python train.py --n_empty_slots=8 --routed_scale=6.0 --lr=0.00142
Below are experts of layer 4 (counted from 0) of a mixture-of-experts language model. Rows are named router (the router's row for the expert), down (a neuron's output weights, with its number) and show model dimensions 0-223. Each number is 128 + 32 x the weight over its row's rms, rounded and kept within 0 to 255. Numbers have three digits each.
After each expert's rows: "comes before" lists some tokens at least twice as common just after its tokens as in all text. This comes from a sample of Wikipedia text that the model never trained on. Tokens count by the router's weight.

# expert 41
router:120131060138098178159145134061171135139125176147098099138119133158055064154100079116175165079152172134094175069126129143150092119145115110152104132131126150099095117147150144158144134120112141124087127093155119116149097185122094145155147134154117151148104121113157191129119105133150187112126075093152089183182186151140138176136170140104135182073134230153137121094115081118135183093087123108105176118119189113165117063092123142090144167146122112152123125179037116157155067117121090095100151184167117109084164082088113099182115163089137111111106164132095146137128118148140131085122112158129153096067139083047165167157161159089073110161114110159142165138140162103130160138136
down5:129149125120160066121171136150106170128119150171127113170106101143114162157125109120110131118080097111116127145055162000139183155116062164111154127120147101122099145089212121150127124127123163092147139149104137130129085100124169135128171079140128106144152159105108131113077116116126144169149138125020117100091047090255161132149068109163144155153150178156167088182141134139168119160098147154148113167134100180124148128150145211113141119108114164185136157186158115127169090154119065216135086118092099147118208119130103122129135114139097120143126112132085147091165133125134107115129092085149157095101139130110093118140111123122087136114176109137147087122135146143139144133155
down6:125172119148119173155133105132106123132144182158117138100103155142146133123115109130159127117108168159072102158153143143143097149117104116163179159121161116102159143101138064131155108148124184136173132124059158152100059145163145134066083080125131078111163106069178094123078162154152177089161107112148137108114128112099146117134080156163187079127093104089157118143113121180186176108107148152113168117201208146055046158129119130131186098065086081141122175136196096140073173148126086162131134113130107149118151139098152102133116084116122124099101153146062099053093158064143145123130081125128052157103078112126147136066088158072141157139120155126148104096103156130121119143085
down7:195112062095141149108088149107115103111116112126131180105172143156125131127106156125149122105122179104081124093175098142137070106112172084153110090140104097156154085043083111158187122140173192170117175143140196099107141150055159138140148165181143127109041127141119160095089127071120098111100059118107106103099108164104146129152108143148075122160105122150105158050113038095116185145116154157121122051163087063130079059095048121106142138165097121120097165117152169130107130144125137120163108093135123155085102120119183135163096108144143181094152144143111134136090113126064129097128159207123108117130124135119143127082124146142091134152100072143126118095125124092121155101113
down8:098134197141135141135117087096159135068096178153123130122162137168092207130144173155124054117134141155172095085140067163113089151091158110114151116107119104100108124145114104067164160088191092099158095116108134205112134117141133131128083160144113123136117072207094062124133121112182065139129086120056199124138126083225131102111134162101102166176109119165105120138118123132160138142096094094109101120091155086151078097101162129186156107120118108173109118129162108072124110108115075142146072096085098103128127154180133135149132113150058134162142131135163137095151110098143040200178102100126165108147120187142129089109070157118147147140166109139118111134138160123110103134156
comes before: " the", " ", " a", " be", " his", " their"

# expert 14
router:123135111111100160147173091077108100120134142135115076177132126151071079173107058112138115103157134118114119090104196131114104083166109134164097154148164144083078100133165171155152100121101159089085102115108113148126062177095091161109131139164137167159117144111148153142143130106149180174130073122081101203159187117160164165127153148121166143082156223110135098105113048097125167093120135112152179135088217123201092060161110134118115101166159078107146124186058104158167091112143083130109141154149100145122144101139126090169086146089151099082152193145113131168103097112158119089154113080160165113118075127145156175127157134143095116168109092135137166111160138101115140139112
down3:136178098081059132147165121075076098073151070152174123153093210093092130111146185078094128143084149136116131069083137168145134082155136129087096200129130113129139116161127126128106094075094134131140099136146153133129175169072093121113053126136143150146157147101133126143132148163133120145133113146149126113141127097074137072195148130050127137173194110087122198163135117095162129124120111085074154127114159171120109080142076129137101128114114097153085096115105086160115115171118108173103146111139182145105170122157130168122146147152132089093195178067095121117132082129169140139175141171086136148148041060128156189127136125108096119127145146135138076078145152099157098071114
down4:107125107121130162129110092089110090165162068191160136132101131121153069108125133067133117139163182104109146049146168118115151113114158116135106101101134130142146124088144206143142197143112090151108156132078134162134109146121086099181145153142109103139183119149117151143131086146203144110152099146129060181128158164138109133105139175115143132174124092062133153089126046141085161156142084081156134104142154132156153117113127135113098114166185155125136090062157068175159114135136120120205150119134107185132142132143169155127152092140101117087147170103108070155071100163114133134152141054059142153133107105140125093081109099133157137150079107240123096182140214148139127143133
down5:119107117146176117135128119157158157113117118084160165137074120148153157113094081204106213044148109127135121160167182116092084126121111106199202130156146097071123141130137087158120146098186159145101138118112061131167154114067115139109135054082157131160097130136137129148099126077098147148080077120167155158134165069108160166146180127135087161163143132104102088130106137139147119083160196116120092158138177084110108147110152144152158096090096124139122147107054133113113196157086077115099146182099141080150148132118080096059089127180148111099147167152121129135154115128148167135103131154145104113080156105177127150122151023087122123150134085079122151114147082161105126124152
down6:131093107044105134116125107134131126159131112104123134160148152137174155163200119080163109102143101068091120149051121152149099161117126072102138149110128119126160102141084165045123111117125139075098169113168147141080142115139167182091131098151129142090157096114100104101126113104165158156149183087126084202175148119162181146124098038156102183134108099157164096138107170137158135138119162115145169022150111112119138126112180122143193089107073127134171157115114128078131167128216091165139161142088153119131083126111091113096101140066137062182106132121135077153084151134133116123147076121073188106113166099173124122136128107139093130124114144126140183119101169169087152121148
comes before: " the", " to", " a", " that", " in", " by"

# expert 6
router:105151093129121163087140158045120073172173164140076105144136159111091072136134128176157160098121144087088129118116139084147094124139078132128108145083185100143125098113128121148139134067114141139150124111182033128141079153140096157154116137140098110128128109131144149130139142113182150202172099086046100158151194136207135162108152142098124114054171162099155124091064096122138139125075153107136155114145183154176064089166119139121174122207177124108136144134093097197154074089114126159135105141150122100111157110143125168141097139109153093136130181170125143082131101113167131138132098139104143095109117074033100124188153165145103150122113066128157125123084173113123155106127
down13:132105141095078130080093152093121088096101161134195129097097140148125063130172080130118137156171106119144125127128197120173076201126102148158102046117087097118096138079139123120159205110165074125143143098117159126132161107141116105107146049123121149163099096131122153106096142172218077143043113149093156119114091163188067148140117144133145107132070134105145188111108136111113148121143107091120093102130141104109109096122128134108104166048130129147130126175167072096119145122103164152163139118127135170180111118100144140134147126113155127161103056101153093191197080170162167092130123171167077141109194130119139133090136124153099144133108110101152097100097093129144097055073
down14:129179116128090215084073133163129128131120115078155085178084132079132088114134104129095104127144123194139142104148125168147133116103107141050072086154143094113105150113046150150153149149095117155160138135104116148156100162145126158173128140103156167147097156144201139179105099121113069141123168107166131175133205177028170074135185117064090124163116150157096094129077183127156075100147086142104098132078130105106135155132132123190111166135155116119144115112093171151073164080151154092130140143138135122140117146164079097161161107116168140172117123130171131104098116114149107183142158132151119159128129075155144181163121149155105102139122172100048122152092077098174119134180
down15:096119190163121154153131179138121131083162125138131142141144106128100118123150121086105103191145084157180173175128085140106117102184102192136158145116112123120114140167152152182112166095104176103120108123124129151127212142122082096154108114118151129095186127156140139152140152060103101070119114174182102114138105149067132129112171126116133120137190112109130074112142145110145034123127184154097098152118123083098117074085143163119147193121125129121148151156188137137136101149140135112210099092099093106044103128157146111136142128140197144166058083109127118170144135121107112170167122162139100063103099128150184046128134142205145082141154132164106114182210172125145106108135
down16:162085100125156111063131135164092140133182142112132146099112140110100193168083172188129193112138098141098114101167146171131110156112096130124138095050175129062153128118097141104126094116098145074159114180095103099166062146115092107114146202096068119106092126139132083071137127101194172153094095127123140123130162129137096127036129136083111167134107175080143124111141078141132107082121128155155122131153148125135115131106116116132086150102112087122122118162104072101109139134092115080167115167129160103166176149110130065106197180152178141094122121133108063194192173121162090142167092167133085105146131152145185153080054105132115130084100147164124123102167114107134109072166
comes before: ",", ".", " in", " of", ")", " later"

# expert 63
router:082162099085080125111146150093158116115139133141084103178149135151043085156097053144134130122144142125094168107101093094158091174111090152164105114109120164112126093139180099160173100117122126106138105142098103136096075189118105111136106135174102125175103127113164170158140146099159186182160083078116076155150124141172137164098190139091172119080153171081176099115099112158122136074125133096129135091124189143141135106101068152124128178143127076143119165152098051151158057122149094158122137155147132065079150062128143120142118201129130058074062159136134168100134101114123148133157116106107169106051124127086116142125181170103080147117110076135158167087117154143132105152150
down2:117148102119113061077087137148167136146064108191149135105158170101122119102096140092142117154147120139099163084112063176140117096081115228135072075112088094159109135073118131193170152101167113090113104102138111112059211138109097171144141171134092164071108139084128123102130148153131098172144159147150183124163132098051152121117111112138108152053141192145120120112092140106169145117120092126125127095144115144161162176069085129160129126119118148114089171156111145090119185156111108124171152170118111140134116135119126160147107042101159178094092156133157109184134151086111070073148160125135175090146099124145147110133125174098089161134153093068118074105088093119156097152143
down3:078098155121099167113141112174160121124135077099115124185090143174134120160165022085103125059090141200121122156146148125156069099156163172110154092133161148133106174130116189146159180100123092088107155116069091127107163136143142100132124155130106203105151136143116142115093100112138175143183185166131115131165067120079141148049074070165107108139140173105135110102114119127199112136089090153131129123080152116137173103180173097145149139188170112180157122132096129113140173094116109114089076092182089143148131109149098156154163169145145157167090066169143142175120108139141108124135128148163089133119159158152180124112151156121093087136081208098110160163110148093142109157120
down4:141152130181186187142175124135121109128121087152146162095076143141164180130128130163123108113113201114139170108130163144066073086140135173150101172119187118193145138160127172078130114117125055093176152123150089124119138129077148162155144176133102131135087101117152087074170142090197087141116120220103154106104115123225135134104111113123098133139092121144133125086135125104088124161150086178177145127124095145165077129120158133126159154117130123155110140138148159132157144125108181159152152156188163056141076168136225167186086100178140096143120123174139151170123155135102066144129077115144136081158134155096153160161145133186129149096125120134143076190115162114106114106161
down5:103123137104070073079129115112168155079161156104097144144118113148114097126164131077144110163090097113115075109104089125116144111167139143137170125156093094071192110110176113187088175101127186107133142145144157077136130151098161123119129204123118140084134185107166118194161046100098099109105039168087163206151132083112138116134163168160184081133165143145122117142125143095107155106076111136117119135140120143192112149128149096116122171206135179153142168067157118130126105145150088065111118111109072156062135161109098117126144119113140118120175147077172100113140145156163193082155171127120112119065146127134115146128154056127135081117112132143124131124142136217107179127103
comes before: " the", "9", "0", " a", " other", " was"

# expert 5
router:099168125105097155130174151069153116113209116120127091168140088153072101155104075157132191120165173085094129097087119129115097159104129111180143111123170094113119112119133085143204146158114120107080084135151137086142072161115090151146152118166124130143074146132120154100140142094160146139149111107000157162155214145173137181091129101079133115074147127114169094105128122144100145120110128095139152108086165236154113102124128166126116105171180099166140159095112118149148101144129104137117134102176117078147153100168202133133138134149114119131107218160114192115101125163110140104096128151078153085130139104108153153176183153154111156116091081128145149128092153111128145087152
down1:088126158143089152142119114137102144086046130127129184064116116201163120146129117183156155100151139147136093198154059129095111107143164198177135143124101114072144155173179115126155103083104155108109190169119132135166118172123149167096051156157158186125097148094081097146122106107165152152122137093143132054101185137151118147148096133085139108141156119144122054193174153097125102115123079144187153127131134137114141160112145142106145167089183099129149196158137151146138138060139098096096141125131055122112127148150117198125168211100185104126126120162131102104099129073117120145146179103114171086090068107067101142074128140123116097084112157165155149123150122116129130125126
down2:112132131103195081124113110102154146130104118156081096124209171195120177145126099144124164144134035159100122129111099148145120083109194107138099138124169122132109126134147123137092119079109160167121065104161108126127072132127156134088127137085137109062136150129085084169097152102030103077135096154148130144136119047082138132125126121119151086083143137126106162104123043087170114124080093130162111025126128069136121147187143094168113135131131091129148131165104137133103117093111139110079107103144151134139104116138169149122131189159090128102116176116116147094170145169111134145133145107086152085166128139158049130178104081106150101107169084110089167090132168165117142042081
down3:131097098156191132111141129140159138105109142052076162143163196130081149086151181098166162158161128111111093149133101185160134142159121206092092122066105140143148062118126150109165143112042111121119129145138126126122120072122130105165095080213168118112138145100109101103128145127120110191158160125114157095127141168120134071129089099096103114139090125145185114133129085148154049174117149173083117124120106133119067139134096160155131191044092122144129123155084169207085143135155073128101184132178110129109134138152046159123089132124115089108138143136137120126158200110122092072125146092093126169118162164112114132087111115120112097158095150147172095108162139191116179103102
down4:117158135108120120119113158129096221086079165147113192075190096100161115111050135104102114134130109125156135123137125136111140170121152141115135140157104106093140177106115130135167130144109124146157110113167104109121187097090135138097125101127082153165149082133155117076133104127110067140167115112158095145109147134128073151125120156167132167174181129180094084135114124163096102075118157106090091145132092192165195137132109086142093150116128134125181077111104166125180143173161149166085160173152096105164050126122162099130121139189193070114142130110101178074081098095128058170145072111099150136121105093102184054137122171140177123083159146117147153115185085126065135124190
comes before: " of", "'", "|", "ic", "antine", "y"

# expert 31
router:122158102137101147119148107072156071120144204133121134176153181141055086117114081151162139052126147093090172113129096135172099149170077135116112154101188116102127108117177100182170111078084121132158135103176122153148091147168092169171130097139075149148138103075126176124128137127181176145149071108065115177132206145180185142090145099122132134084147154100196078077061097154121148132087105100139151091156201088124108095134144161099153158142182112157112168146042108153149128125110123188087142101161113117115145114151156125135106143114142109140063187120107147129106149117136132133143128178103119086068146080086138079145174158127109164139124101095162121116135142097119136134148
down4:110108119079101157041116198117126157133154149075188148119093080179151187173100160168216130096167141187113066160183136152127120090199159164087154165104096131131130105166157122079177106132102096110079101090134119105184077092123150073120120122175099159149206105126120054082147146117189187138153156138119063153146108144162133094134172099142116121138112162120192121105121172076125085137079104148109130211126122117125125085161097157096160143092100139109124133118104118092148129158123138102109117099130098090104145122122112082153125124168228138149117172176133101115157116117130072108111127101162128157113129129173125114164113126151148112114142161088114171118140099137118163124085
down5:213071167133113111140187155138153137072081154156146111092110135173141127126066114114154141074173068104113162087100162173188109105127139137137102161124113146095075055126147115128143140140162143106068149058092202138133140116086119119134155188134156138129119100100143133167112121153128082087142093073145084095102126138099103144130129152176089169139134089155128124166150134114115161155154161133107069100131118055075092157109086101097110198118160083134080097085110142114152090145111131178115132172129136168115122110125155120130116158114110118112119154147110177102131085078106142096136132125188168083075111184037162148136087124099101118085145173176153164145145072085190153179134
down6:085128057115097112117124137068138130145084143112175117230163130077132140149163142123142173143097154170153123153160092132132105163078157093101081115103162151143151073146132139132155117088160143110145185105156098151144136154119084121099143117155148131146079082056142134104110113094121174098127116068155134112119148117133174169134166097086101180223080146144097133154124119141117109088104116200180136149144127102126081118131052170120102099110217079092137142151177112174135137075092071128086169176134168127143066139144109102169090146138136093078145162103102141129146179153165135090129188067113144086114108127098104169093191073164131113167110126154121148138131101110109139085100
down7:137118125114119130102118165093081107104083159157164147135063123136119118126083058048141108114179096131111128150145062110126129108127090107131154110124107106068115105141135184176085136139163120166130123117123069125118100061207095201158087149133122148181113120158069167136090127090138152093112065122109084092144111152109168108109144159166182150088090147112153155080149107162122181135141091105129134103074099128116176068094110103122166062154159121112154121136135081127148159146176153158142114101138098157110170123116105107149148102107113148156142122119188096119117153167132101114073134152070096186121166097209152112112151077192147161131125140168169117128224147200110179132147
comes before: " ", " +", " −", " (", ")", "N"